config.toml
hidden_size = 128
balance_bias = false
router_z_loss = 0.001
router_bias = true
n_groups = 8
lr_router = 0.000659
optimizer = "soap_variant"
beta1 = 0.95
max_grad_norm = 2.0
dataset = "wikipedia_en"
Below are experts of layer 2 (counted from 0) of a mixture-of-experts language model. Rows are named router (the router's row for the expert), down (a neuron's output weights, with its number) and show model dimensions 0-127. Each number is 128 + 32 x the weight over its row's rms, rounded and kept within 0 to 255.
After each expert's rows: "comes before" lists some tokens at least twice as common just after its tokens as in all text. This comes from a sample of Wikipedia text that the model never trained on. Tokens count by the router's weight.

# expert 103
router [ 66 152  49 148  65  79 135 167 132  72 141 190  78  98 124 106 133 165  91 113 161  82  84 109 190 124 140 110 194 133 139  99 159 111 148 168 156 139 100 152 182 108 140  79  93  63 133 139  96 111  93  58 145 149 128 126 106 174 175 149 103 112 152 121  98 117  92  83 156 126 148 127 127 135 109 163 141  87 165 168 103  87  84  99 128  79 124 111 173 155 142 153 118 130  96 184 134  94 164 104 158 101 137 120 152 107 130 156 173 111 148 149 140 148  99 151 116 171 186 141  82 144 146 131  93 156  95 107]
down108 [ 89 139 113 112 169 101 178 113  92  55 132  82  76 123 133 166 104 182 102  68 179 105 119 147 110 160 140 193 126 108 114 123  78 141 143 111  91 124  88 113  73 107 131 164 180 186 116 150 181  53 154 133 134 150 103  81 131 146 112  98 176 142 172  94 204  98  91 159 137 127 128 133  95 143 121 130 206 135 143 114 170 127 138 168 159 119 120 159  83 138 100 156 129 138 104 137 126 192 163 166 121 166  97 144 161 176  91 103 131 119 158 163  92 125 145 154 155 144  88 149 143 142 136 190 154  97 143 147]
comes before: "ing", " the", " to", " of", " in", " a"

# expert 77
router [ 79 139 105 132 121 153 155 158  72  94 182 161  95 137 106 116  98 130 112  90 151  47  96 129 132 126  88 162 141 172 140 150 208 162 156 139 155 168 107 135 173  93 117 125  87 123 195 148  77  86 148  78 124 127 117  98 145 180 178 116 135 147 124 172  73 118  89 102 143  92 149 142 141 121 159 154 153 128 132 168  96 144 114  61  91 108 100 139 161 175 168 170 143  83 114 161 103  89 134 104 190 117 142  99 150 108 123 174 181  80 129 157 168 190 106 162 101 127 157 149 120 159 152 149 117 172 122  88]
down2 [169 114 153 126 160 126 131 145 179  74 125 123 115 128 143 162 132 162 167 126 153 126 143  51  51 142 127 152 180 116 136 126 102 178 202 142 120 128  78 206 120 122  96 105  97 140  87  92 118 216  86 160 130 117 113 109 120 128 108 132  67 121 131 142 123 145  93  71 176 121 154 116 105  80 127  98 154 156 155 171 107  99 106 150  95 129 144 174 109 128 159 165 125 229 173 149 115 120 113 193 172 109  90 138 172 120 131 110 144 130  89  71 105 148  80 116 165  97 151 105 122 155 117 134 138 150 131 160]
comes before: "a", ",", "\n", "ia", " (", "ian"

# expert 27
router [105 173  96 182  71 115 137 154 108  73 180 159  96 122 115 114 150 152 106  94 166 106  87 116 198 120 139 127 135 137 140 155 186 115 167 168 125 145  80 165 161 120 146  85  77  99 176 135  57 116 135 100 191 159  89 111 106 160 161 106 133 123 114 137 115 117 107  99 114 115 147 133  93 161 130 151 166 110 162 148  98 190  86  86  71 105 109 101 147 140 179 181  99 112  98 142 113  75 128 126 169 124 146 101 152 112 123 181 197 121 116 109 161 133 129 159 129 156 166 152  47 158 133 149  97 187  88 130]
down0 [123 203 147 122 129  88 152 106 136 160  73  93 103 106 133 121 184  80 145 132 101 154 111  80 161 136 106  81 112 158 154 188 145 173 151 109 122 129 124 124 121 175 128 148 137 150 127  91  83 120 158  93 153 143 140 170  71  73  78 133  88 102 144 106 120 203  93 183 149 133 106 136 129 105 161 122 135 102 157 172 114 141 132 171 122 203 161  86 102 110 167 115  56  71 101 123 183 164 119 191 127 113 215 121  92 147 110 153 142 134 155 150 148 120 144  92 184 129 137 122 112  97 123  88 115 100  81 132]
comes before: " of", ",", " in", " and", ".", " were"

# expert 23
router [ 91 155 101 154  96  96 152 126  87  86 162 164 122 155 126  87 151 165 128  78 139 112  94  93 199 173 121 137 131 125 155 124 148  99 142 133 150 163 109 137 183  98 152 105 115  50 174  95 101  95 155  97 177 124 120 138 110 123 171 163 115 123  85 162  72 120  82  91 151 120 134 167 113 141 158 214 137  92 117 158 121 159  52 119  67 135  80 122 139 144 186 112 142  94  88 140 122 121 165 131 140 135 155 111 164  49 133 184 165 100 104 110 140 127 100 146 120 142 191 153  81 174 150 124 107 157  97  93]
down4 [113 113 162 131  93 161 128 148  82  97 190 128 151 130 116 157 133 149 113 101 144 138 166  76  92 116 139 125 186 114 150 144 138 147 115  85  78 152 163 136 103 120 128 206 122 145 155 138 200 153 106 169  35  95 123 138  70 112  90 155 135 145 117  79 112 187 151 141 134  94 102 101 132 129 154 164 142 161 140 172 105 222 128  83 132 136 119 142 172 138 134  85 170 108 144 198 138 175 131 134 160 136 100 141 170 152  97 102 171 149  72 118 184 145  69 114 178 104  94 120 143 146 132  89 159 132 102 100]
comes before: " the", " to", " a", " with", " by", " that"

# expert 69
router [ 48 204 120 144 113 137 131 184  90 100 153 181 114 150 103  51 126 169 123 127 165  98  63  91 160 131  82 109 158 151 148 144 161 126 149 131 122 142  98 180 185  80 152  52 112  86 144 119  83 123 139 103 152 111 113 145 157 148 174 144 113 155 152 157  61 102  61  89 140 144 138 130  84 154 119 184 128 115 145 139 107 124  95 131  66 114 138 106 139 124 154 110 112 128 106 156 146 111 173 123 163 126 134 114 166 113 117 165 151  93 122 121 148 131 117 172  84 194 169 146  61 124 144 138  79 181 110 113]
down2 [171 147  62 123 121 115 155 149  68 144 166 108  80 130 104 166 143 162 128  87  98 141 115 124 134 141 163  84  96 113  87 138 118 205 147 119  62  89  77 170 142  89  89 187  70 133 138 151 115 132 138 118 149 145 120 143 139 148 111 128 153 115  89 148  97  37  80 150  90 167 177 127 164 147 138 141 159  88 121 118 136  83 112 123 119 108 147 112 118  40 133 129 127 158 147 112  71 163 150 182  83 149  81 128 154 100  99 133 224  91 119 127 137 153 131 136 123 159 144 127 184 153 131  70 117 113 130 136]
comes before: " by", " to", " in", "ed", " the", " on"

# expert 65
router [ 95 125 103 165 107 117 201 166  70 119 149 143 100 144  90  96 153 154  82 100 164 111  50 103 163 129 123 150 128 137 150 126 156 155 145 154 139 164 105 130 161  73 151  82 107  72 156 141 106 108 134  83 143 176  72 119 109 154 174 160 136 125 149 152 104  95 118  99 151 113 169 146 149 140 160 154 127 118 205 153 123 169 100  85  96 112 149 145 160 160 159 126 140 132 115 196 118  92 159  90 178 136 133  83 156 109 108 154 162  94 141 104 135 151  89 151  77 154 175 187  86 179 176 119  92 165  84  70]
down2 [172 101 113 180  98 115 114  84 114 115 163  66  93 139  96 121 105 122 164  84 154 123 112 104 151 179 164  94 107 136 109 163 124 120 158  98 117 165 109 129 121 123  96 142 146  96 151 137  64  37 164 105 126 132 126 137 117 145 140 105 188 148 155 101 118 127 182  90  57 200 149 180 109 186 133 119 150 127  82 163 157  96 124 118  89  93 106  84 167 133 134 200 122 152 118 194 147 152 131 127  82 115 116 185 117 206  67  84 136 113 118  75 141 121 137 124 142 147 110  96  94 143 111 156  86 136 129  95]
comes before: "9", "8", "1", "7", "0", "6"

# expert 98
router [ 36 113 132 124  93  98 148 164  55 108 179 150  81 139 116  87 178 125 123 121 139 129  87  73 152 175 148 149 142 209 155 108 200 129 155 158 133 125  50 170 136  93 162  86 121  86 167  99  61  96 177 116 153 138 126 101  90 156 113 148 101 151 114 185  89 107 123 131 164 137 157 111 120 147 148 160 171  95 143 111 149 129 103 110 129  79 151 168 145 142 138 153 118 100  60 179 157 122 135 150 132 121 134  85 152 130 108 142 167 109 103 136 160 180 137 170 110 108 120 178 128 166 124 136 133 165  92  93]
down0 [105 139 108 133 114 104 102  85 136 127 150 157 100 137  91 101  98 173 106 114  58  96 177 157  90  90 127 133 127  70 190  55  77 110 118  77 123 149 154 137  98 156 156 146 120 126  93 132 141 103 108 133 119 174 122  80 100 149 151 124 118 128 123 155 125 109  88 115  49 142  76 183 123 150  47 129 115 141 149 135 172 122 164 155  70 156 120 149 130 189  88 131 182 113 163  96 173 126 118 105 147 115  70 112 111 135 128 144 151  96 184 124 144 139 121 119 108 209  48 142 111 138 169 139 169  78 114 157]
comes before: ":", "-", " by", " classification", " An", " Born"

# expert 39
router [ 77 110 126 131  82  82 126 133  54 109 166 129 114 105 100 105 149 165  96  99 123  98  57 111 149 141 118 127 140 176 151  98 171  94 153 159 118 142  82 177 159 140 157  90  83  92 141  92  80 102 165 126 176 149 123 127 152 129 140 179 153 166 108 176  91 110 122 106 181 124 160 111 126 176 133 164 161 114 191 146 146 131  85 111 149 108 123 126 163 139 129 201 144 114 107 167 110  83 114 157 150 120 112 101 136 129  91 146 132  37 111 140 157 142 113 189  96 155 140 178  87 149 137 138  81 175  54  82]
down0 [ 80 165 165 102 128 160 118 161 132  97 110 185 159 104 135 109  96 144 165 115 133 149  95 177 137  77 101 216 113 163  91  92 144  85  92 224 130 177 108  84 135 120  89 152  89 130 158 128 168 106 107 102 122 123 158 121 101 135  75  53 129 133 144 121 106 157 188  59 125 141 103  76 145  98 152 159 109 160 107  65 141 134 102 144  93 132 129  96 111 117  77  84 121 123 116 111 158 174 117 109 154 140 158 133  91 102 176  77  83 103 102 135 174 114 141  99 110 183 138 161 148 149 125 151 108 152 102  87]
comes before: ":", "\n", "ylum", "rop", "ms", " classification"

# expert 51
router [ 93 158 120 165  79 119 147 164  79 118 144 161 125 104 103  95 149 141  82 122 177 112  52  84 143 156 102 126 149 134 170 129 152 100 162 185 144 152  96 139 151 103 182  98 116 108 148 100  73 117 135  63 198 156 108 115 141 153 160 159 103 108 140 169  75 123 117 120 131 108 138 135 122 153 119 142 123 106 176 155  93 141 110  96 110  94 127 119 162 148 161 134 137 131 118 214 120  88 167  83 196 154 141  96 191  98 108 175 177  97 167 113 130 155 112 158  88 181 171 149  71 170 154 102  97 148  70 118]
down0 [125 129 148 115 197 120 111 124 134  93 116  65 113 185 146 123  79 131 159 138 147 158 130  91 160 141 164 111 151 150 182 191 130 157 146 152 147  82 118 147 102  91 138 146 110 152 128 132 148 148  48  95 136 113 107 147 151 113  75  78 147 107 127 216  99 101 133 104 199 125 122 117 103  86 126  89  90 118 138  87 119 118 111 111 123 119  55 134 135 128  85 113 141 163  82 139 160 115 118 135  62  93 184 149  47 119  91 145 104  74 132 121  90 169 117  91 169 133 106 138 208  98 111  90 125 123 174 127]
comes before: "0", " |", "5", "6", "7", "8"

# expert 18
router [110 123 106 197  97 120 171 167  88 106 152 163  86 137 105 107 138 151 105  99 182  89  93  88 143 143 132 190 134 150 156 134 157 138 167 156 133 150  84 151 170  83 136  99  90 103 141  80 104  81 161  85 163 194 112 117 110 141 159 168 103 157 133 163 116  93 117  98 156 106 159 145  85 184 133 157 113 120 181 159 108 146  90  93 129 116 101  94 159 179 167 146 132 125 114 171 103  94 120  95 165 114 153 102 152  91 107 151 187  87 138 121 174 137  99 168  61 141 163 148  86 164 123 147  96 173  86  55]
down17 [101 152 140 133 154  91 164 178 169 147  69 162 144 113 115 156 106 137  71 130 108 124 141 157 147 130 139 152 129 130 145 131 165 129 148 181 138 146  94  81 117 152 121 167 171 175 154 170 113 132  95  95 162 163 107 164 124 200 184 187 102 100 109  98 154 135 112 147  93 125 152 210 199 123  83 144 117 131 128 121  84  90 183 153 160  80 106 118  61 140 141 144 139 168  84 108  63 163  66 116 126 145 108 147 139 197 156 115 147 127 111 151 159 139 106 105 105 115 120  97 167 120  68 107 112 165 102 194]
comes before: "1", "2", "3", "6", "4", "5"

# expert 118
router [ 79 119 101 161 107 128 158 173  68  95 145 193  71 149 104  98 150 144 127 102 184  89 118  61 158 154  95 167 133 157 166 113 164 112 165 145 126 144  98 165 154 114 183  64 108 118 147 105  88 107 132  78 167 159 115 120 116 155 162 180 113 131  97 149  99  95  97  97 153  83 203 140 132 153 117 160  99 132 150 150 106 126  97 111  88 105 102 135 154 172 161 150 113  92 108 162 151  94 165 117 174 125 148  56 146  96 124 159 167  91 158 126 168 106 111 146  94 163 179 173  93 180 149 134  92 155  94  96]
down0 [129 119 135 131 104  94 129 151 165 144 155 155 121 157 165 136 187 108 130 126 131 131 120 143 157 132 166  81 160 138 110 169 122 166 118 109 154 152  76 129 107 156 178 101 165 102 181 185  87 103 168 172 142 150  70 100 138 159 121 108  76 104 137 122 164 170  84  85  79 129 149 149 105  43 100  99 201 189  96 141 127 152 149 163  67 127 133 107 152 121  98 142  92 150  93  99  93 108 191  71 176 131  96 150 209 110 122 187  95 123  95 126 135 112  96 135 147 143 126 108 100 116  80 183 127 125 160 158]
comes before: " ", " \"", " +", " −", " .", " MF"

# expert 30
router [105 122 124 187 105 143 143 170 122  97 164 193 108 135 101  96 132 165 101  63 194 109  97 103 139 150  94 161 192 150 149 116 152 120 151 151 134 134  89 176 185 116 173  78  95 110 159  81 118 125 159 110 167 179 135 143 118 138 133 140 101 120 138 135 113  83  77 103 131 140 145 115 129 163 123 164 141 106 128 174  95 114  82 101  88 100  90 113 144 144 146 135  82 101 127 208 106  97 123  87 149 136 166 120 176  78 137 158 197  76 150 129 118 112  97 164 103 156 139 211 100 150 132 146  94 161  89  56]
down0 [160 185 140 140  95 145 116 118 111 164 151 144 107 119 136 124  99 149 127  60  91 152  96  94 120 111 102 102 111 136 120  93 183 122 132 111 130  75 122  70 129 187  64  83 108  74  93 168  92 112 169  93 137 122 116  56 125  91  99 124 116 168 122 128 144 104  74 139  95  98  76 112 163  84 133 109 120 206 155 100 119 109  95 144 115 119 110 158 151 174  78 111 153 142 114 140 134 162 158 122 135 120 168  91 170 142 150 219 106 131 153 111 196 143 138  95 132 177 124  68 164 161 104 140 167 133 192  93]
comes before: " ", " G", " L", " W", " P", " %"

# expert 95
router [ 93 115  97 175  97 142 162 178  95  97 169 165  96 165 112 113 131 165 103  94 179  98  83  91 167 148 105 186 128 150 164 126 174 146 172 149 139 169  88 154 170  99 176  88  97  85 156  96  91 101 122 108 178 163  92 129 121 157 155 153 123 129  91 162 101 123 111  99 164 105 162 135 111 167 133 150 120 132 181 143  94 164  92  97 113 100 109 123 160 179 155 161 104 111 107 165 129  89 138 119 172 122 158  98 164  92 100 168 171  62 130 120 152 130 104 170  72 183 166 169 100 160 116 140  99 168  83  69]
down0 [138 168 139 176 186 115 127 162  78 124 137 206 165 115 142 103 153 135 120 170  63 147 135 109 135 123 113 125 126 180 148 108 118  75  93 152 130 121 142 152  77 120 109  83 135 158 109 157 110 133  59 105 118 156 131 139  87 140  68  71 168  50 113 152 103 103 112 102 134  66 169 139  92 128  99 149  84 161 129 138 140 118 121 185 187 153  74 180 120 104  88 152 172  88 102  65 150 141 186 134 148 147  81  99 186 118 131 189 138  92 170 173 112 132 153 152 118 107 112 154 138 142  94 117 147 131 126 149]
comes before: " ", " and", " The", " was", " which", " –"

# expert 56
router [109 128 112 177  96 127 121 169 102  99 129 194  72 140 105  87 115 164 102 114 184 119 102  96 157 118 109 121 145 135 181 153 184 140 199 169 121 129  86 148 188 107 197  88 122 114 155 113 104 117 118  68 160 179 139 135 129 159 151 150 108 130 136 172 108 117 121 104 143  97 156 167 119 131 112 178 144 101 124 141 109 141  93 100 135 121 116 112 164 169 172 143 112 141  93 202 103 107 114 104 168 122 173 123 173  55 113 147 164  47 108 113 171 151 120 176  77 138 153 161 139 151 147 110  84 153  72  71]
down0 [121  87  99 112  83 130 178  69 143 212 112 105  59 124  64 156 120 156  76 143 131 122 157  98 130 162 102 100  88 162 141 111  84 103 126 163 181  86 127 133 112 192 110 142  86 108 105  79 127 123 119 138 147 111 195 107 106 107 148  94  92 135  86  79 122 158 110 130  90 167 196  80 161  86 105 117  95 112 117  82 132  88 171 187 154 143 136 118  97 126  85 166 121 104 134 115 120 122 124 102 124 176 114 140 190 146 163 170 147 162 137 163 121 131 139 107  93 191 111 125 159 160 118 183 138 118 144 178]
comes before: " ", " and", "0", " he", " but", " which"

# expert 124
router [121 157 129 192 129 183 134 148  49  69 178 168  73 100 104 126 114 142  97 112 182  97 116  90 118 152 101 149 133 153 180 126 141 142 192 154 165 129 110 145 157 127 147  92 125 110 134 144 106 112 110  91 188 192 118 150 112 164 164 139 107 143 128 162 104  74  78  74 135 112 180 132  79 167 153 150 144 127 132 173 125 109 121  97  85  83 115 110 158 143 131 153 129 110  89 162 150  85 138  74 175 149 149 114 188  83  81 145 166  86 157 129 172 130 136 149 101 146 146 140 106 191 152 135  81 181 103  94]
down0 [ 91  65 108 146  54  91 118  92 141  80 189 129  85 100 124 180 119 148 149 136 200 105  98  98  92 171 169 103 118 116 194 137  91 137 107  95 125 107 155 167 168 107 111 168 109  86 149 112 129  83 113 162 182 139  72 121 148 100 120 140 130 144 127 128 116  79 116 138 157  94 165 182 105 127  70 137 159 139 116 155 173 158  93 140 169 133 127  91 133 119 128 199 106 123 119 127 100 155 114 109 209  84 193  86 168 161 144 152 109 105 110  95 161 191  80 129  97 148 121 131 120 143  84 134 142 162 127 138]
comes before: " |", "i", "\n", " (", "h", "ography"

# expert 61
router [113 125 115 171 101 146 151 181  76  86 162 166 113 150 108 107 145 161 107 110 174  89  98 103 163 130  99 159 148 170 163 122 160 137 175 142 137 141  85 151 177  98 170  94  83 100 175  86  90 117 146  82 177 158  97 121 122 156 144 133 132 124  79 175 106 119 110  87 140 120 164 134 120 151 124 165 115 131 177 153 114 155  69 101 110  97 130 132 167 193 160 160 111 105  93 167 126 113 132 126 169 111 153 105 172 101  81 163 161  57 140 107 148 121 102 177  54 160 150 177 120 168 130 127  91 170  83  50]
down2 [171 156  98 118 109 140 145 154 152  82  86 142 156 114 148 102 124  74  88 134  41 105 107 185 144 141 118 136 112  93 169 110 102  90 132 136 129 126 137 108  99 166  91 160  97 148  92 120 168 166 139  77 161 135  99 138 129 111 112 191  65 110 138 133 145  68 145 172 113 176 109  86  93  69 110 138  73 112 132 127  97 152 124 137  96  80  94  69 148 117 134 115 113 141 135 206 209 127 125  85  83 165 180 185 170 156 115 117  82 106 137  97 122 117 111  75  96 103 142 114 118 126 131 127 117  70 179 135]
comes before: "0", "m", "\\", "nd", " −", " first"

# expert 74
router [ 88 114  83 161 124 106 182 169 129  84 172 159 138 128 121  61 106 156 143 116 163 105 100 113 135 148 129 170 187 156 143 171 159 146 176 173 110 162  95 158 176 123 190  57  77  61 147 113  94  97 132 106 143 146 106 115 124 161 142 142 118 132 129 170  93 118 109  57 147 110 140 166  87 179 152 158 134 132 154 137 141 106  68  62  93  86 120 157 143 159 141 148 147 152 121 158 120 109 158  99 178 120 168  88 142  77 108 147 172 118 142 152 116 128 110 178 105 196 158 151 108 131 165 119 112 192  91 109]
down0 [165 111 171 153 122 154 141 128  59 136 144 123 143 118 156  77  51 103 103 185 124 151 159 161 129 160 123 145 102  85 137 176 123 128 106 145 163 117 139 146 119 159 105  84 155 109  91  94 196 124 140 161  86  89  65 153 145 150 130  48  72 105 120 130 129 183 194 101 125 157  78 135 147 148  28 107  86 115 134  89 138 169 142 168 144 127 125  81 191 169  98 144 134 134 131  97 150 136 128 124 148 148 149 190 127 129 145 143 110  77 121 124 172 143 146 128 131 124  76  90 145  77 130 136 109  72 162 137]
comes before: " of", ",", ".", " and", " in", ".\n\n"

# expert 104
router [ 94 115 102 184  97 148 161 174  85  95 169 164  94 168 116 123 144 167 103  86 177  94  90  91 163 141 107 196 130 150 177 122 178 149 168 150 144 169  90 149 160 101 176 102  89  98 157 108  97 103 118 101 179 170  91 138 125 151 137 154 123 134  92 169  97 121 116 102 162 105 165 131 110 177 127 151 120 127 184 143  94 155  93  98 120 107 105 120 161 188 153 164 108 114 102 153 126 101 141 120 174 120 156 104 158  97  98 163 171  67 124 126 150 135 102 173  65 191 159 167 105 166 111 143  91 162  86  74]
down0 [143 173  88 138 135 146 135 121 108 114 157 165 110 121  92 116 209  90 124 101 109 159 135 135  95 119 151 161 154 200 166 139 138 114  99  93 120 131 142 196 163 118 125  87  72  78 160 153 110 126 152 105 109  94 121  94 200 176 122  55  88 120 156 145 124 158 114 108 139 163 100 211 124  93 186 154 141 184 135  98 163 143 123 150 101  89 163 121 131 150 115 150 106 114 123 106 120  85 117 119  71  84 130 100 131 100  93 169 103  75  56 123  89 158  54 116 113 107 163 101 118 122 144 139 141  70 123  88]
comes before: " the", " ", " a", " and", " which", " who"

# expert 120
router [ 95 147 138 139 105 109 145 155 126  84 190 182  78 145 112  86 122 146  77 133 179 105  59  96 153 170 118 155 149 146 172 113 189 172 153 151 144 160  71 140 199  85 196 109  65 128 161 104 111 124 123 110 141 169 112 139 127 151 145 150 133 134 105 170 129 100 117  76 174 111 163 141 103 155 118 172 128 137 146 167  95 127  99  94 136 107  92 139 135 163 188 147 123 112 133 169 102 102 168 113 160 136 148 106 178  94  76 141 210 113 135  98 129 122 116 178 119 142 145 180 113 178 137 104  85 150  62 116]
down0 [137 102  98 188 110 147 148 130 117 216 117 113 116  94  96 123 100 109 189 134 158 120 110 133 137  78 140 105  76 179 173 112 154  89 121 165 186 113 111 148 139  78 121 122 108 166 111 104 133 119 186 159 152 165 124 166 108 133  92 138 172 151 130  81 171 116  94 117  97 107 170 227 143 122 136  85 109 172 114 120 171 105  99  59 139 100 118  98 117 106 106 130 111 129 139 163 146 168 159 126 131  62 147 126 137 134 137  67  82 148  92 163 117 156 122  70  94  63 132 168 129 141  87  86  93 119 122  72]
comes before: "0", "5", "7", "6", "4", "8"

# expert 46
router [ 80 133 142 150  89 130 143 153  80 100 130 167  87 150 102  99 148 177  69  93 163  98  86  83 145 118 115 173 159 157 182 100 169 135 135 185 156 157  67 133 150  56 171  97 128 130 139 110  89  85 126  90 145 172 103 149 129 170 171 169 121 133 142 157 131 140 119 110 110 118 162 135  71 128 109 177 122  83 179 177 145 151 122  81 101  78 101 128 128 176 181 127 139 126  99 179 143  97 154 111 134 148 198 108 161  72 130 140 146  89 141 114 117 150  85 155 104 164 174 161  95 173 125 127 113 170  81 100]
down2 [124 100 163 116 114 155 162 203 101 143 114 114 149  97 159 170 138 137 122 139  81 100 143 103 140 128 152 147 106 107 149 150 104 159 147 140 106 118 128 100  88 138 191  71 157 173 180 146 150 124  86 162 159  94  91 171 124 111 142  93  69 155 116 160 125 175 125 116 126 105 139 105 176  85  64 142  95  77 128  97  79 206 139 170 179 112 100  73 118 171 131 116 121 163 112 151 141 112  86 105  95 101  62 142 223 134 159  96 103 125 197 133 124 142 109 152 141 129 161 128 160 133  86 110  66 112 156 100]
comes before: "-", "1", "2", "0", "E", "T"

# expert 105
router [ 92 133 109 152  93 137 127 178  87  98 176 163  90 144 102 120 158 148 109 109 160 107  91  89 162 142  82 173 150 143 164 125 187 135 180 158 142 146  87 139 175  99 178  97  89 106 143  78  75  94 127 110 161 163 114 115 122 169 151 160 120 132  95 188  96 122 118  90 135  97 165 120 133 172 113 186 126 114 174 145  95 132  84  73 115 119  99 115 138 167 155 189 124 108  81 162 138  81 130 122 164 122 152 111 171  84  99 157 183  78 162 120 153 126 103 163  75 181 177 174  97 171 132 134 117 144  88  79]
down0 [184 103 121 163 166 133  66 138 165 201 156 130 119 119 141 125  93 190 160 110 173 112 153 100 136 112  99 183 126 140 134 191 124  67 107 154 129 148  98 129 106  91 112 143 136 125 184 112  70 133 134 123  91  98 154 193  86 185  76 144 156 131 148  78  87 161 131  78 142 123 137 213  87  83 163 152 126 131 126 131 151 152  98 101 141 121  86 118  70  92 113 129 123 107  63 112 103 123 136 107 119 136 113  55 164 127 136 126 114 125 188 154  77 140 138 157 114 107 131 146  80  71 122 138  85 146  88 114]
comes before: " \"", " ", " The", " but", " Title", " which"

# expert 123
router [ 82 124 124 115  75 142 113 157  93 121 138 141 113 129 121  95 135 169 147 106 204 101 104 102 204 153 140 116 134 140 154 139 169  86 161 142  95 127  87 150 149 139 148 105 107 115 166  90  72 100 121 114 146 172 162  89 131 183 155 173 120 152 145 153 108 127 110  94 140 127 184 133  99 180 173 150 145  87 147 136  68 181  83  73  54  60 102 135 119 144 110 175 137 115  68 165 130  90 155 129 164 120 139 125 167 104  73 127 130 124 116 103 129 174 153 176 116 153 149 193  90 151 132 117 116 193  94  75]
down2 [119 160 127 115 159 114 124  84 125 137 159 127 135 122  86 113 116 114 143 123  49 170 127 160 172  77 104 163  72 105 120 175  92 125 175 170 127 140 139 148 128 133  84 156 130 131 186 101  41  96 150 104 127 205 106 162 148 119 118 133 100  87 126 131 112  84  96 116 132 156 130 116 152 141 149 171 158 157 111 110 210 130 153  85 130 119 174 125 112 123 108 127 149  67 136 119  99 154  97 134 149 179 147  54 124  77 117 115 167 174 109 149 110 113 131 106  90 125 146 171 142 203  72  57 102 112  92  75]
comes before: ":", "\n", " of", "ial", " (", " zone"

# expert 90
router [120 157  99 195 116 150 129 177  67  83 156 176 123 151 113 114 147 142  95  99 188  87 117 109 186 125  91 173 158 141 186 115 137 139 184 154 137 142  73 151 141  77 158  97 100 123 172 103 102 113 100  90 149 177  89 106 158 146 145 173 130 114  98 180 117 103  69  83 147 107 188 143 119 149 143 152 146 130 161 152 124 174  96  78 107  83 109 124 142 171 164 175 133  98  98 149 140 110 152 113 166 110 146  86 171  95 117 134 149  59 145 133 152 143  96 183  76 138 148 148 123 132 132 107  73 153  94  72]
down0 [118 164 121 104 153 157 135 122 100  81 159  70 110 111  49 103 110  61 136 169  84 152 140 171 149 124 139 121  98 106 168 156 102  99 180 125 165 174 109 122 114 170 178 107  85 101 143 117 119 111 146 102 145 133 125  71  82  88  82 163 101 128  70 178 118 149  90 119 153 130  93  82 167 156 175 115 208 147 120 123  45 158 130 138  95  90  96 172 149 114 184 101  66 116 135 155 143 175 113 134 107 131 140 123 105 127 126 118 126 171 111 144 106  89 129 143 123 134 132  76 191 149  95 114 123 199 111 126]
comes before: "1", "2", "S", "born", "M", "N"

# expert 79
router [ 87 146  58 169 126  98 126 198  78 108 140 156 119 150 121  92 126 165 109 123 189  69  80 103 199 207 147 166 140 119 141 108 131  94 159 186 124 118 118 159 164  77 168  87 128 113 174 122  83 105 137  88 179 144 118 104 117 169 175 152 131 129 148 131 117 122  68  86 153 117 146 148 102 139 128 149 153 124 163 174  74 146  92  86  93  47 115 100 143 125 157 129 130 122 106 170 137  94 164  95 182 141 168  98 129  73 136 138 144 101 140 139 175 123 118 150 126 160 130 157  90 151 136 114 108 146  65 148]
down0 [135 131  99  61 102 124 199 100 116 116 111 115 121 184 120 135 140 198  85 117 167 140 168  83 116 119 153 122 152 106 145 121 117  70 155 119 120 122 104   0 156  94  88 146 142 186 123 104 153 157 157  96 182 116  81 133 110 110 127 116  97 161 129 123 106 103 105 131 129 123 144 130 130  81 110 171 109 184 176 107 136 116 154 131 130  85 209 139 166 118 148 143  82 185 105 131 151  91 149 153 106 119 117 130 112 158  74 182 112 166 120 182  66 147 134 155  88 100 116 166 137 115 138 101 188 146 131 132]
comes before: " of", ",", " and", "ing", " to", "s"

# expert 101
router [ 94 137 133 155  80 134 113 147  87  98 147 174 128 106  68  88 156 134 125  78 170  75  78  95 156 140 124 119 125 169 205 132 171 102 139 182 155 162  82 190 127 103 139  55 127 138 133 125  95  58 134 131 135 161 112 128 119 150 137 171 138 110 141 169 135 104 132 112 129 141 173 111 128 180 126 152 164 117 148 136 140 169 125  86  82 102 145 149 130 135 174 126 158 112 100 174 150  98 166 128 147 126 217 116 132  95  85 149 170  99 127 134 130 147 145 158 121 168 161 228 102 172 128 127 101 171  85  73]
down2 [154 190 137 138 146 154 149 115 132 118 142 159  35 112 164 122 127  98 152 141 162 120 147 131 143 134 117  85 135 170 147  90 178 217 141 148  93 158 121 102 114 145 116 127 126 158 135 151 151 123 158 113 147 127  88 104 113  58 136  41 111 131 186 100  95 101  77 179 148 144 130 133 176 174 130 171 142 129 165 170  53 131 100 182 112 118 146 104  82 156 137 101 175 111 177 106 137 141  62 143 120 140  64 125  80 102 121 179 151 153 135 111  77 112 125 127 136 147 136  83 110 174 194 134 139 111 102 152]
comes before: "-", " •", " Born", " Country", " Website", " Occup"